config.toml
n_experts = 256
d_expert = 64
moe_layers = [0, 1, 2, 3, 4, 5, 6, 7, 8]
normalize_top_k = true
balance_bias = false
rope_theta = 10000.0
tie_word_embeddings = false
decay_fraction = 1.0
final_lr_fraction = 0.0
train_tokens = 295100000
max_steps = 9006
Below are experts of layer 2 (counted from 0) of a mixture-of-experts language model. Rows are named router (the router's row for the expert), gate (a neuron's input weights, with its number), up (a neuron's input weights, with its number) and show model dimensions 0-127. Each number is 500 + 40 x the weight over its row's rms, rounded and kept within 0 to 999. Numbers have three digits each.
After each expert's rows: a language model's description of what the expert responds to; "gets" lists some tokens that make up at least twice as much of what it gets as of all text. This comes from a sample of Wikipedia text that the model never trained on. Tokens count by the router's weight.

# expert 58
router:542507462496439590562494494450468535413490473461495552466490546477504505509505471493526463473497467563479575507469508440485497571517475487491481483498531505486490570485552533562414444595435472484442450466556563492439493506516557527493499516459476506484472542487522482479525520474573483561516445497487531503517505416497483509544552452579531544515410505575475468576518499490585523529512
gate0:511491522413519539489474545484479541483573514521551556506473506503444499476426468543484581511527446488534460566420471433456436454500522594487470540587444467567492539523549442536489493552477507549456464494439521494465468557501476518489543522526489520471490463445480520501466533510467455521512478556546460457429536499431518502444447527512510510413515565476525456499450536455496553523542
up0:471491576528520473576488531508522490547483507505484526517446495443504576490517519474472450495406561486488531442471501477527455571499456426480533522417434497436437521538477548450471490484545482469564479411565505577558451444474531416531504495524516527501551529514520487457463497447497534457463502445538589564520441453496506456470519563483510531469524490500525477504518550525546537523453
What it handles: Articles and determiners. Articles the, a, an and phrases like as the, is a, to be that open noun phrases, often sentence-initial The.
gets: " the", " a", " an", " The", "The", " as a"

# expert 52
router:495491321492441517439479403503403561486523557436476464494511510531518499572518514436513451524446413517498532616492504478462508498457512513511440479477510536462478497393538505525493459544484529497550474461516503524556513475474510499502465538519467482542464525482502436496455506508528487513565484526447523519503513501473495414481524514541477471460520481564525515548509462465506505471465
gate3:438581513476429537532470478491480490524478521536491509491523497412519505477496588498425489469486471526545502504520516584507542499520483470550498537530546524395499541503533558479545472484534527460495502479472503522495511562512452511492496495479514564437461508478388499530399506521487502385493481532549495503456482555492457496611560518495449467535485539532448495504497431485485570576530
up3:472477533564493541452522496587538527409470475544495508475490484557503520534501455556503525532519546463480517577512431457533480466509515481462481486474533457532557474533523474487459517496524457587544509509529537539451457455481494535452495536542447434575480443509526544491477554473465521439536503504558494526525489544567484466445456455428635531495528489465583456493423524485474455493488
What it handles: Prepositions before years. Prepositions like in, from, of, and en dashes placed right before a year or date, as in "in 2020", "(1854–1856)".
gets: " in ", " of ", " In ", " to ", "In ", " from "

# expert 46
router:537458491449503489445486515448493490520469526505483481495518574549553430495442485475495447525527470526499521489452525505497528483471414440482521492542525395448464528335550549494411461428498455490451487490514526519444449408551535526468534493526455514563496462541515502499496524490507433544555429469444504536476491478501488538503503471514476427478494507478580462506496526455515485538477
gate0:548533506572502470544514461519443421467530492463515605457556481461478454477413517510453601510513573489512514525537496520473522455442479522504468455492520508519450487488534581475450479540524471485542469507528441503480529492492547503454454556442494454429518414438477461539533523463493522516485507538491578442478492445493483558537471466560438476524507507520544467560430439449468488480460
up0:494550551515546521529481423528439450490525497488490531488385468489458526446514515519523524467507495505518486473491529466500524435474435550491480427535564569464557525527483553545578500467495513536504535444432607558465453542500437438527480497483530540548415528524492523523602501492491505486547445496506528492506504565510484476500522475454498510545506573416460501535498535523497449574542
What it handles: Pieces ag, ure, ough. Word pieces ag, ure, ough, ink, ited, oint inside words, as in tragic, diagram, venture, Though, Barcelona.
gets: "ag", "ure", "ited", "ough", "ink", "oint"

# expert 26
router:476513490492486549535490472491539499465484512495479494454519490530559473546477498481527464518476423600440478540457568429437555507465479529462542412495516442463483430470569492507498549476454440527491450541519494540520493572501492562479518545412477447491460497490520442496533474483459466447482424449536503512393504491482548461551593502485513467522434435465538470499464457455488522454520
gate6:517478473425494486502498538490525544484482565467527526559469524496488543563478557504432556536575436501479591468505481463478435480505375494512571528498521480491460456547492440472540516523558507619452485545494506556524511494524506523504487478494533450482541435473514547531508564483526499475543488521533492502438448514461496532567466436485507407555482445516549459457545499486568458523506
up6:538532516543581496565535437490509488449529479485540486516516465467504514535539492570465458507404525512536573494456477499487553575517501514459467503511509456580500545545478473467459539447550501432577415518523571457499505460496570544503549555533528534507456487448476459478463514500486513534435475513517513510531514469485444434549447461518455487504491456461484550619570545500489528546537
What it handles: Foreign-name middle syllables. Middle syllables like ab, am, est, ist, al inside foreign names and words, such as Surabaya, Halabi, Universalist, Albania.
gets: "ab", "est", "ist", "am", "ob", "al"

# expert 34
router:510416493500487468536524402496467536504538570445519539488480500516543468510492486438556419465505464567506538529507543487531535524474423509497432500505454487487520462506531604520465474484480513435432497531573500526575465484508579547482510556428478531539493466511551450447447489495463473549467480538512497520472385503468549465600504445458537456519505518503525454508539491487537542483495
gate3:494519506499533523487504438492545511398532533518542497492509567445479509451629549485521462490462465593526524553459464464454595519504513511452508490496583511520511438510569504516457456477522547517521529489422534511485526444516485511435551462454531539477450511531461537526461406565437520502434475472541515547501484487511489542525408506438469431487497536521493459482449477490529481510501
up3:489533518425535473517519454520527524573498572541568425547528563510529498510555549518495463484511554459445562518528476434506500472433567566504538427524502491494481494523507519569408435483514539495550449446477512449485484466466509538483533494401499477477453489446536483514510562470530525564541469478576498452537518504494445445524487551483508501499452567568426555498512455491517482544522
What it handles: Letters B and P. The letter B or P, capital or lowercase, starting names or abbreviations, as in West Bromwich, Široki Brijeg, D.B., bonding.
gets: " B", "b", "B", " P", "P", " b"

# expert 14
router:519493404497507547512509528470492516431521531463507522449487513557537483512523445436539513525516456603495539550480475504590473512461491527477471488439511474529490469431566556441532494498485498512509533525618514469417510489538536512490471540439493551504446542522554486458474567465525377509491519538442536507428543528501459491491468399480520500520499494498525470522530468466478487428549
gate3:589547491540506534600546528556556483554457541511476462492527454568509421461449525543541549481453507462452499515509514486409572486518510536522440487530558514526515499533476506523528481460467494475550494506478538468508536492485507504484474486433448585473522519493468454504400497497517545512483476490505527444474467474525533458547381462460458527485569458426540549565523527478488475482433
up3:431422478453565478479475503473466495504469477542452587500588520533502575544518479523497429562591474450464503496486516491513484505483485508455538483500530479496579501477491533552487533461524447513470489494513538494512510473478502501500485452560449500487560474502510471485582513568436380421518475481494518510487568571536440528525556430489526457502448499529427474486473520472481453402495
What it handles: P-sound word pieces. Word-initial or mid-word pieces with p or r onsets, such as ep, sp, pro, res, dep, ro, as in weep, aspect, Department.
gets: "p", "ri", "ep", " ro", " pro", " sp"

# expert 7
router:516485461493471498568483517507447503399486556540509526501488459458550493513509470440496529524408461481547605544479497460572495487511519552513485482433522526471475533531491455477523465487540456511488496574504456502479404427548502523467482562408447546430481519534604489449548553575525423456488467440512478525517513504427542491555492506476516460501514495459514495548507517476540529500525
gate0:550542476486487513456464477531488410527501494546494506523616448495559493548578475427548451536455547496441476488501475472383514453531524491459479497454463515481560518492567483495500525494508533468478495537476535466517553466499542545522446461523499449472562469469478591577488499547484523601476475527495544541518487415473437529512487544520467466535478517482508444541422517479543526512460
up0:499495532533547523455478477506405485476569497507510442521555532477497461500491477481488520466456483469486541493487485483523530504593532467514511502529519469474480449432527454487486446557463469481650525443431531507466450521532530440562462407544504524556556534460438471482463427544522574496499498492539535521443450504507500509463529521529569401500453522510514501530512462518501517429561
What it handles: Infobox field colons. Colons after infobox field labels (Family:, Country:), degree and minute marks in coordinates, and +/− or | cells in tables.
gets: ":", "°", "′", ": ", " | +", " ·"

# expert 35
router:480505411463496485489497494489518562478486506487526473489522535604520483601448457443507449473468470532553492514457493411511582436459538513419470441507555455509463449444544575520442505510446523466510504517489470562520461452522517524459548562497490445525456532496515489489514475483467479394519465536502578422544446514528513436473522544475477496456419483463482464472482484475498492464490
gate1:492429508401504471541489473522550536452472431455537515530445471450490467500490525436445470514508615449511498451449452462549558549479480508477573512446500465536549525419568465506516530525503453466544431475500500511458458494447550490525496560496423457489454502510509462493544468517592542483517514473538492475533506551562502560544474447535567493502464442507484447441499463468478491504463
up1:469532521496525454538545546474468445488460498442495432499528558466529456470460504493473542511500596498473544525436473520571515586503427473448512441472407453497533496523540531545508547478492382504522484450497468529522479511495558493491547504637444471467489496491493465488544512467530525454525472525498481508544565529439428521535500428509506515471455475510498461468448429467495488520560
What it handles: Mid-word suffix pieces. Inner and final pieces of longer Latinate words, such as applicant, ongoing, extinct, navigator, respond.
gets: "g", "ant", "ist", "ic", "ent", "ect"

# expert 37
router:501551470494484546490471465533442528480473493456481508481561561525569528476528487494530489435455505483479544505464461488492522488490533513501478507423490396455443527483491467485401543563476476517510442455504511528592498425537572566456491488506427449471490470520532453451501569499521439542469514479485463464503486466524451501581571520489572511481448559433585492500493496474595522501486
gate8:507562519455543496517451564496496480476455491451524414445523520461623524489500532502489528552493550495471534518573551494553503497468484471481517530423425518466517533482538491542533614465487492478474529484529518427506499512433502514530451616450506445516497510453515491484510461595499474477459543536443473461546446535482463522528447528517504478508482559498524499564488512402530486558495
up8:483435581529491453518549518556450541491568510544555493456428483587457505491530469513449498436555493559458525531434446460546513483448507480561519446519492467456510459423503443531475539512460508433431502526529507533546605503455505561583467523510532518433489492411500502474514489476515532524498529521497508498535542435498519439500513472469501565499584487485524455494447520515461492444517
What it handles: Plural and suffix endings. Word-final suffix pieces ending a word, such as -ts, -ters, -ks, -ches, -ed, -ings (variants, arts, asks), and minute marks in coordinates.
gets: "ts", "ters", "ks", "mer", "ch", "ons"

# expert 8
router:498496432444459452535551437556480543428534489431502517458500475590522468470494493455525430497463523508494609528457509484462539544416517469484482533507562484461572400523503469506530524520403506434526495484496487501465453456518530463487450461427460546489495523532546482481545555474513445511539521508468468485433522440483533468561539533454455488535489438505540502506473458499574529511502
gate0:438470506473463457485421516548548563521534507553546480541537459571500537530500540430520466514474549479501495516516503488533451560510520488494510473576489545459527453520508506476565521537506509485417473539549558580519469519535499502486388486510530543506476548505492441495488423471476477451502507558475458511556451529547505460465519553536511506530482542536529513397420569475580491423534
up0:595470508499522412553471495572551505454569491512504561464503505504512445511543521479508540513409490477556487464414455537532500463512518474499573497528516462515525474486556503568389509532482519526516544536518440494439529512500567467521535507467520438579475497478508541492505542529540527464460558529515515508522517476485537533529481544451510525478584527537511510559503403558518584444460
What it handles: Letter x pieces. Word pieces containing x (ox, ux, ex, x in annexed, inexpensive), plus closing brackets and braces, often in LaTeX math or list entries.
gets: "x", "ic", "}", "]", "ox", " X"

# expert 39
router:565435511494485466510553490506519510493453482480421468467516490548509469542472526423534471428548504564472465593441540444542501449520525473457489496499536540471546538469526465567498576626507430473489545512526539525553498522490554542463531516473455552507460472616483517462499492466528471481526474500495540537505501495473572487554559478543575479463455481509490451487454529451547543527527
gate1:533459583517565515410499480484484538481537564434559445520505496542464529508429544519498462528515507508529508549559470486476573468419506480569490506452536469470411545527542463560481493553556461481416448469519522508481573560545543475432527544495500568545456489453483536451495533568426468501551511430496498509471546512434495499517457486448483534511496519461482490551473466496482545519514
up1:522452472463531507407490504531477513476498550536592537522467540452465451568510515523569554463530486592508482550585554535395541529464453516471521509472562476475526527503532482503462506525507482491521441539461473550486537523532430472539509445508536504478431471544521536528563481538525455495535542531469583514436558498571539533507448491549494527478463543492538528450466499459554435543515
What it handles: Mid-word ut syllables. Word-internal pieces, above all ut, plus ig and oss, often after an initial L or l, as in Outbreak, Refutation, computational, lutosa.
gets: "ut", "ig", "oss", "t", "aid", " aut"

# expert 62
router:474529491445424514489514382509490546451540539469480519476509551547556476566543446504509494522433451473488524538473491465529521472469484470458459472499552514423532563444548573488431514482485499482486505467549493562481478476471461551467438497418476543467464475545585438490545494548532378452508445519460501505480426454499463514561529472518478468484460512533528502531515514431529512469492
gate1:512508448530514502572482507494499457459507499529504495589549522501546471477551532506517445504596489602509619531445497553478483502515522573504433531512534444427469522399514548565479502575470477480502477446547505509409524497497492488555472502484514539536503519450512552503473528559513494531529501482493469551497568515522490590503548488480538547547472506477505503532470559439417541515517
up1:489514443456486478553398517545480500558495466527535486491489490496482519498544523420483566617502542458484528522410567529498519494579496551433559546441545495448495484519519532518449563549494527484546479457468483544505586494442461480473515549496522537516470475498486486548526550455452476523523468473484396509488496498439519488540551447451500486456528524442503451558438508509508431471534
What it handles: Infobox field labels. Infobox and list field labels and connectors, such as "- Website: www.", "- Born:", "known as", currency signs like $ and £.
gets: " $", "- Website:", "=", " to ", " known as", " £"

# expert 28
router:494479455447534445446573452493506483477464484483450514533541537538572540525486500506544528533463482498451496492454502439504563512483482471472515456544453476461457458500534537471488572502403469458471563470499521489528503436464527535493450504493446491533489454482518446447521585461490513423440534463472552504476508465477545407449499416513473487514450425491531454571556517469561573554459
gate0:506503474547543486417525510505529498442465525562506481441444520488500459477556481511561486490424473495489575473492466529496519493468536500457488468559518517528517550516479537537454484465510554499499464566555527457513538443528496490507497461503587523453510486588525487439409456517465504458514598484489533447566533490560600459406475548514483498547529465491478404452533511485426490524515
up0:512450501482468517494567525499506482484500524441473494529493487515481471461550478535509513500583503479447480520512557544444485523497411455476486583515557482564445474526457462496444491520508539478476469523578494527485542523559563534572550453490415529464588514515441497452495537523543473568477556517518457526545491557535478522490513528509565540499510466530523420536619585505548443537483
What it handles: Mid-word consonant pieces. Mid- or end-of-word pieces like ot, ort, ust, ident, ft, ision, as in pil-ot, esc-ort, Aug-ust, Eurov-ision.
gets: "ot", "ort", "op", "ft", "ust", "ator"

# expert 9
router:503506452440450548466479432472480518417532568530500536514511536577608559512486452487494490513489482480537506546524487460546501461501537493489512466508502495513502493460515513524519498501381454461424474532483482505530455438548552547488535494517481513457389542609519453444558496511467498532551504569460443525481490450507460497508533432552544523520506487533568502476519491479538573431514
gate1:458508525557460573524464458479551503479477555593422425519529510525486540548563510498572528531618446523472543540561466513498505429474501529482485479509519469545480412509556470521547528507562506488484529524572528514540505507526543506515536479600526501489517457509556526468450481419470524499482459518536527479599549536422475532473468474504487498546489509506483514487511463554583474512486
up1:469507536566451570528453466484534486470477553561432438512507534541492525539566489521564517519611456508465529523534479515473525450457509542463518484497523447563476414513549457543543523507576512513496497552580536528567513500513518517537519515623541503489511480516545509511454496413483522492491487522545535503630530508457490536493493469509477488546492495515479501497506455562596480521479
What it handles: Year-initial digits. Leading digit of a four-digit year, mostly 1 and 2, after commas, parentheses or dashes, as in 1'9'77, 1'7'89, '1'940s.
gets: "1", "2", "8", "7", "86", "87"

# expert 60
router:524456475526491587499557452513520476426446522470491506524502578493530504530473525498552477472525448524518483569468518461517522535451501487456479457454536529430462561453506511489482501504468501434493481429499469506486438532475489551473479454470493490467468534589567381391568598494565438449504501546479500478494529529465528468574510536548541494479493474485511470576468508536476522501443
gate0:506503480472508532467508494504508504502499481526447465547529542504506509560570440450517490454509470496451491460554456510508453554463454526449510496497531496494404509490563498488507557493483503444477445479516521436520429504536483519524551483463548598453483550466477422562482519458412454448484479523446433395475517569515490600521498476544522513463563437484474493464511464493429430458452
up0:518514514444463479512490491492451521490505466486519539516449559461495407582460549421455530507536532437534539553544515494523549507483512478531495574464438536525498477497496482502409545500510507416440453464482501509472503527472526466459516413540463525475521509433440479532490530427450579452504570522449510450474477518483542494549497452507510485483510478439613513469551490503441521569432
What it handles: Infobox and table labels. Labels in infoboxes, award and election tables and heading equals signs, such as "- Genus:", Bronze, Best, "Candidate | Votes |".
gets: "=", " Best", "let", "ronze", "ret", " Art"

# expert 43
router:601487463477449538450496502508533508505477545445495522501462527482524479564510400512623483438502458522545505576513533474471580503493566540474503495488535548501495520519563492540530466574469525507468520446524505559550494470567497576481462464464540557569432508506531494503473483522444438478596478458516543516438490512513471485489519487474527487520413438479499485533507495434522547506443
gate1:572421466441452492394508503511494556493506495460572490551609519482486502513500479452558544441468550463536519511440454458434485481504476451500536407547479542573627544515498456435517502520496506507523548487506540573451528470510492458525449512493524517510463553520535506525499513535467470450510498481484510466495535468523461577486534558499463481464495451484436506510530562535487484469443
up1:520506479514451494442488483481516441496485458489487566532485504500568520495558473518532491557455465541558522519487502496464536487462497400514488460562469486566586566461515440489508539530535610547514495517553487574472406542490530481502510500491570494501496462488507556495506485473446465464471475439502496602489546474448575573466536517473530517515427539499450445511575511506550560502452
What it handles: Vowel pieces after B/H. Mid-word pieces starting with a vowel after an initial B or H in names and words, like om, ap, ind (Homes, Houston, Bottom).
gets: "om", "op", "ap", "am", "ast", "app"

# expert 48
router:469563408458515516527528458445504546348445629475455555497591544487502472480501511449513448514504485520508543532469535477540492497494522562457450536456537525448494553461532477532548502562440445516510551512488499501469508514502464513483526468510497477558479468529534521416478452529493487432511446478428524512531441468498481474480485487590527493517475438550508442524488478470492480476513
gate12:533553494557470536502526509539438411567512382486396565509580480484538437542529485453487561543543514468537505518515530518484451500550488497510498569507479508458524484502470488536484485531546454456477464438471500547496518444526473449525519474522546562513552525524562474480466457509514541479571570542492476475462480473494519439444486504557503447545549437478498402529532474551524545512531
up12:494510490455529414491546534509558628495533564505544437498488521522447506467429529505529480454482465527440505496497532476555494508489460509449473470494482484562448539464462497386506511451450559529523534569563468457540492501490513546486525517471427429529459467480450498560527556515513507497495423440527500565560503483475511446577525519492450535522491520466487578471469564475473482465462
What it handles: Location prepositions. Prepositions like in, of, at, on, from, for, often introducing places or dates, as in "stations in Japan", "launched in July".
gets: " in", " of", " in the", " on", " of the", " for"

# expert 55
router:520471487479452471499422444428534515507494536516557497524486457528533489484447504482574509452466443494511551535494486469555551471475403506432491524536443533425534523514500480505463507461484504474517464506483518523524474518586528495504454495454483521485385461496502432371495497451542478482556454507483500477491408483495518424469530497579458512494489468481606473532494478426532544500533
gate1:458489545417431474518525444481428514501473519458478500501462485511466488585530458486452470557461495429442451478427558477521500538488522491443500521517498487446448570489505558479496462496475529482528469480451541488510472492579502566575544500497475441522538523559489499465515575563529552524528533460539434512456531543522450546428493451564478528496480594487465462506549505466473479598503
up1:529503450535568543435428546525563507540428473530482530529480526511532501451498574514542491416499543562551542525601410523459475498476503471567536454542465518501545493497531415495503493431483516491409549501494483559492507529428516497471525505521527538545477451420454470527524464456504438490548524503466488441467499463537534494575524528443496489510459489485522579501461530486513462444483
What it handles: Year-initial 2, acronym letters. The leading 2 of years like 2016 or 2023, and capital-letter pieces inside acronyms such as EU, AUF, NABC.
gets: "2", "U", "E", "I", "1", "BA"

# expert 49
router:495467449497461471420504530479502498549508555473511540455510511555489462487509466444523425509540484543561556509439507454501484550492549553477432527391541542440542471455518501453505528467489523486473532556516497540522467478517474528454536430449447485507429481525592426515483486511455418477522474510493477430476507515539450498610522488515519470426517455519540384499526468497500495486530
gate5:476491486455534463458508527431527508449514447495492443480554507560485500449517524503487512478544502518471455490446434472516481453447519451510490442509515501412478471511462515543520512504539466464390504471478505523475553496502495518414505496486442433498501519480383429479498513493492476442554519469543535471447480530542514592521552522506460615443468450512560485544485534525475416577467
up5:469532511556451511517519481548452536606472503523480511526432508491522580569525464477495532617490511518574484476501552486523533534478489402451524514541504549545570511486542505517513486536496490503536476515521486562460453448446576458588472495457522552516505428581541533565466521455543541469462502467490462527521440432452502481472446490521530489490536548478458510473485502531515549448553
What it handles: Letter h in words. The letter h (and j, ch, sh, kh) as a piece inside words and transliterated names, like single-h-andedly, Bage-h-ot, twentiet-h.
gets: "h", "j", "ch", "r", "sh", " H"

# expert 25
router:505492494498404518484562464452456529511541563512543444388462486572586525573459493415576480441497456527459463537463521471519491528490467467501441532486467476510477471475513511501509432484479504520460458519520515592519411467526532536492511513495482500517457509568564411496500487514447501487457506480490532485515450484516510553551587491582491473450472543547459451497538509438532468481484
gate6:496477544467471529461476552516563495472515496485596453462541519462511469535543524435504439591421482579546489506464580500462421499497479566531474600491512491517438521520524534554522489549527514510463487491524469539499502416507555569535532499557498503526455514524509553530521466517453518476538514600481459506560437474511466441465484539534549434540480487512485470512550503498529507454583
up6:522437459522578500453469544571488539504486499477516466481471488493527423571517479472494434495504461532437481462506561480497487529509472585545523543465567460537504521574512524539521582464561503443497446454509509554497485442545568565514551546554524506522495533530545559492556393525510532451508555523475427485457431476506473488469547498525558493455508469525469529437551508524537502461546
What it handles: K and consonant onsets. Word-start consonant pieces in names and foreign words, mainly K, k, Ch, Th, ph, j, Z, as in Kar-, Kh-, Mon-k.
gets: " K", "k", " m", " k", " Z", " ch"

# expert 23
router:481484478451475526482499427542466533403519522467483492479519544540504496511526464466554514418464428507494552562429463491546513458493500464420422496483543535446495518454576532478426502502439500447460532451511492514455464429513525536459465467458459508493450488529566460406493525513513428456539485456473508500491426462468496526566561448579525477535524486502554455519504502437509548473481
gate11:492496538506411617515517490584516546486468545514506561510551541455494446437523503497520494458529507468469470559504552570547564534487556489494492495484486514517504457491576475533378488522514471521500427558490454506427484514502469541525530519521500494544528466494516502547513450452531416487463507510564488484490469528415504498562484452510496480522482553540507494517514438417565519579566
up11:523511558546550529461512534574484583453441493537481490472495544445470496536507468473543520514469543517535497478501506486483515545515562596475472541519461481488488554475478417412518505587495444477471505469549504511580477480453457480595569492499445572483518512486469491469493480527544483416483485435453493505520478512612488490523499535472484529515463555459437480521524536495458552431572
What it handles: Prepositions after verbs. Prepositions and preposition-plus-article after a verb or participle, especially on, on the, to the, via, before, as in peaked at number 2 on the chart.
gets: " on", " on the", " in the", " On", " to the", "On"

# expert 19
router:500467475470470481522486484563510476459503488488507516446492543543483489527457384404523474497446377518551546575525500425516497466470435451506525479462480537467437455372522486502488559497452425501492500558489471517510463521506484532502483477494499527497475489498541449473466516508511488444496456557484579442442446471532536538511551555549520452580544474509547471532547515460518495528483
gate0:594511528475507501595541476486545446444424532494435444498547470474564438544482529499475531478535507479542550478485549483513477460551497502513521536534557463389505523475466535526528534550556486505488501520488551460547521434490464512495480413549482529495516456507477526468462477492533500517578475485467487530486616520452529481559461452521531449563532494438543452507452526485451584517479
up0:523580520513491457487521526463493489470467502473449358527473428475512453513451467493440520457537519525503489517486522531480537480536540481606558513488459585464475509471525495471499560492485514513579598550508531513530535517534451489547498423461496537512467492490473513553529456491504567512513443430447492580468451467539423475487554492474485449557475426491456493476466495477531567492518
What it handles: Word endings after T. Word pieces after an initial T, mainly est/ests (Tests, Best) and ues in Tuesday, plus endings like ies, ategory, akistan, and Men/Women.
gets: "est", "ests", "ies", "ries", "ennis", "ategory"

# expert 59
router:479453482426517526448495436483498557515502500516486536432485581542538463509482452402577549452462496490482534508483468427559539532503474560470430491467584548459428538485556600443503507517474480447496460460537495583529497486515500521486434504452475514509483488600513489509542541511524479461459495507500535584507404500482544513561539527529509494478548509500525489549530481497531543462473
gate0:503481491436451435487463480471409486466542461497525481449469534551503529528514464416524506514523533520466522500502421488476490530503457472483489576548494495512549523511469512409524433509489454472485471446495500372530524509530490515519542423559544505507478536552515500552444538498402452512437519560478465502578461525476480498543454546480539477503486549579518497519477416503536571503557
up0:457489507487555464481473567480507552510460480594560483544507538563488456513481509454558520427513567470490492439513551471488445571483535511537492545538417494549474498470466507443540489471524483519521529439520531453506533472484509590522535488498495528560452491582501490597457490488432527490450480474473506498464490517511520557563451510572493463519531561580603504482497469447529571518485
What it handles: Letter D pieces. Word-initial or inner D and d pieces, such as crowd, Domain, Dorchester, plus title-line equals signs.
gets: " D", "d", "D", " d", "-d", " | D"

# expert 47
router:519563508430483485511442476513443546519514550470523499505481549584514539514548454477525415505510481489498561556481420452461538534484469436507463556465475516427505488463494537524424553488522425427491504435517486588488423524490504546509444507447485509523417514547560507484520544512503531494523498491537513524475438453483515497532539484567521455563524510575555397555515464465491501486501
gate2:536548491518483513467396548504479506492459540497514466498471560501451475589443474502539507467574515486512489575500521480501523508482547518585503530485425476549533521457496518541453554537517554500428489515518476534429454618503508564453507448412482427423506492546509497527493517458482579521520534487534589502584514524453535497461528514513517510522517438519541471471433465474528475514497
up2:562571491522542515475418510503430484514488502505482466441506561492421473582489520494488466469546508487484531521500527516479527456495547480554524502460429504528521511462520510512423545508457611534449513528522495538462432547528525541550458444467453478520466533573537541451574533456473533507540521548529547515612464507472507471428502474544554465461514473494491447472408432475487502488475
What it handles: Zeros in tables. The digit 0 and other numbers in tables, stat lists and scores, such as wins 0, 2–0, 12:00, plus table divider rows.
gets: "0", "1", "|---|---|---|---", "3", "q", " is"

# expert 33
router:562533476380484478498480442490540469457490601449480518519554491531509557537567503434492511485521399585455506536463547471551504490385423448526435482462487534486509507473510434518545523532469563499545520505512512528483521459547477523441512518474512519492451462535508487459533570466483502449511484519494536538530431489477574432537504469505474537477469517529521457507526534432510552465506
gate1:536543524519436539469547472423469553529518504489540529474456461521495422456511510520524549579468462532533497464448488501461529540479538514527594439435518535460512462486478373538517500488552526491491488517574448460566519488445488498550487568553465500582550531519447546516476525548528462511465525520471486528501461457450445453512499486434460512495482557496534532515540567477559435556494
up1:452518522518546465568496440482417477482463494520515489519569478499501550494432425471470476477457540459469518501517456475524490547492477507557500602478475469587446485479510561519484508563473480468504550442442532523537410471548488466510459481457543536443438559514477449487526492497482500468522452529544462483553536447542603529511494522579506448488450458557449561514487447561523492462512
What it handles: Section heading markers. The == and === markup that opens or closes a Wikipedia section heading, usually right after a blank line, as in ==History==.
gets: "==", "===", " ==", "====", " ===", "\n\n"

# expert 6
router:515521448536494539481505515471510514493509600536450455516453518508542473546534469478591499487491506498569571545458546477515522516517576463474507524476462484391487533474513543470511513547487475526442522499483568526433458534535522575464443450436416477540453460524527475452577474511552494469518446481477472491433436478437464499504543503498549483487520481515568569545463575491534546511440
gate6:497451516499560553472515480512471424517516459481580536476513497524465510458559495489513356559466483552462528535544454503488558510434497486511536512416520483506436539439558531532515524503506511474455500473479524434602522428493466530513488527442523468531435469525480390518526490562559487475510425516519443573494488530474517485482491445484499493450485520465488519554534507562535485448479
up6:481453529455503567540518442452467459474493518524520500500542471480465482542562448501508447580459518446488457504558472484487612493493490468462501505502553412517433476471497532534486452499479496465392450488469496427536572472488472493554456492490468445459430435511480426520530523516516495567533462519486485475512533537426517429533502425506526482488527542427437481564446479495521449534514
What it handles: Capitalized short words. Short capitalized words or opening capitals at sentence or table-cell starts, such as I, In, On, You, Me, often beginning longer names.
gets: " I", " In", " On", " A", " U", "'"

# expert 1
router:522475445541434516490575465470507528489523520474547459485508558476531499510534461512522458502515461481466556533461484479499519504432539454549436502494470519463545529445526538452467501558416516472507498577600519593436525460483533536497449456407524509507461544589516450465541566531492453483481527498463575565539502488389537536520523477519503485517554480524525476554521485481544554531476
gate3:512464454488494432484443515481449457567501546481501464490562564534534559503456472492505497544529502568461510478487566508452520444562508522580481522456511546551485413544443487479480451508502515520511499538497512511518495409475491536492422556459473629495489487470491515497548568455522481528523563529458456482543499442499565521553502463540567505530555432492458496434541489506433442513520
up3:443553564447486564519428483448559447491443541526516556573491467445501517523502502499513466469534528499545559503535477553496501577481564455456493499496449464566521534575493534521530610470480452493491505471557512402578510499445442535460475499487510436498481493485505481496456444490471525460507406473451468480487479547546461526536536492553475468487498486519494564480485517508591512449552
What it handles: LaTeX math delimiters. Dollar signs, closing braces and subscripts in LaTeX math such as $n$, ^{A}, plus short word-start pieces like per, co, trans.
gets: "$", " $", "}", " m", " comp", " co"

# expert 53
router:490570498467513540443508484490489510463550520473455469510498535503569520520550441443588504441450473513493549559439496504504582492480531503525502537477463472477522441498504554432430459545502504478523466529588490462454475460542576557487480521466466502489487510557543455468569493527528463469512444493389541494506442420430521542566539504514512532474552499473499495537463478451554567433477
gate7:459490479477534555494478572469575491489540444427528453475513469526472502528432579500534495466459521481484495516473522560542559501517413534481462472458532480481560582570462498421445496605557438485494569501475604483513545457535485501452527513437501465540511480465541497494501514507490506527479489516455535477499449412500497456509532539513604482459494429487523516523556499490451530478504
up7:503495562494484433464488410403494504481554560479554509529440483544503490544506471529515500486508514475460455559537530534453594455507469443451494453504582570454510503505483490490557475482440456449434352484608430510534449518461419495523488542478529466525517536503492509509436484427497429498488530506454473495473502477491483525532455499472517512468525527516485507528464514499542498497466
What it handles: Capital C initials. Word-initial C or c pieces in names and terms, such as Census, Cables, CNG, plus other capital initials like D, T, F.
gets: " C", " c", " A", ", C", " | C", "- C"

# expert 0
router:500484456499517513484485440513487537532458582535561485496472552520543501489481535514526512484382422470532516533465456437490529429467505541525446479496549526458535540477567607489484515573478536445529501471480543542547489540534458538477548544468493524477452481596570477503473561574493465440484507497495508541558428492502513521597513488470522499527499486480557453491502514508514569567445
gate0:492555453538558509495509459480488461483496533526445432506438487523414457447467474514516510589464496535556482543477519461544426480476456388473506512515493471502537559520569484488492598460499566528493446435493479454539499480568440503461471559478499465450520496486461468477478544425457547456520454498532448532566448524465493457545528482530516459569466465496553476517534531442453465486501
up0:517474487447533563474508545535549491459477411454483508508522510467513509431526497466521459505504490465514510548498427484505406547493571538508549471455512498498541424476464511480469523497541558543537430520518516534603519417525446558578535559538548431454418477532494463462507530482519449460434498469452513506516468503532488518407478499485528546488549494490555522453415527471484482449497
What it handles: "end" word piece. Mostly the word piece "end" inside words like recommend, amendment, calendar, plus ending/ended and dash cells in tables.
gets: "end", " | .", " ent", "ign", "ended", " –"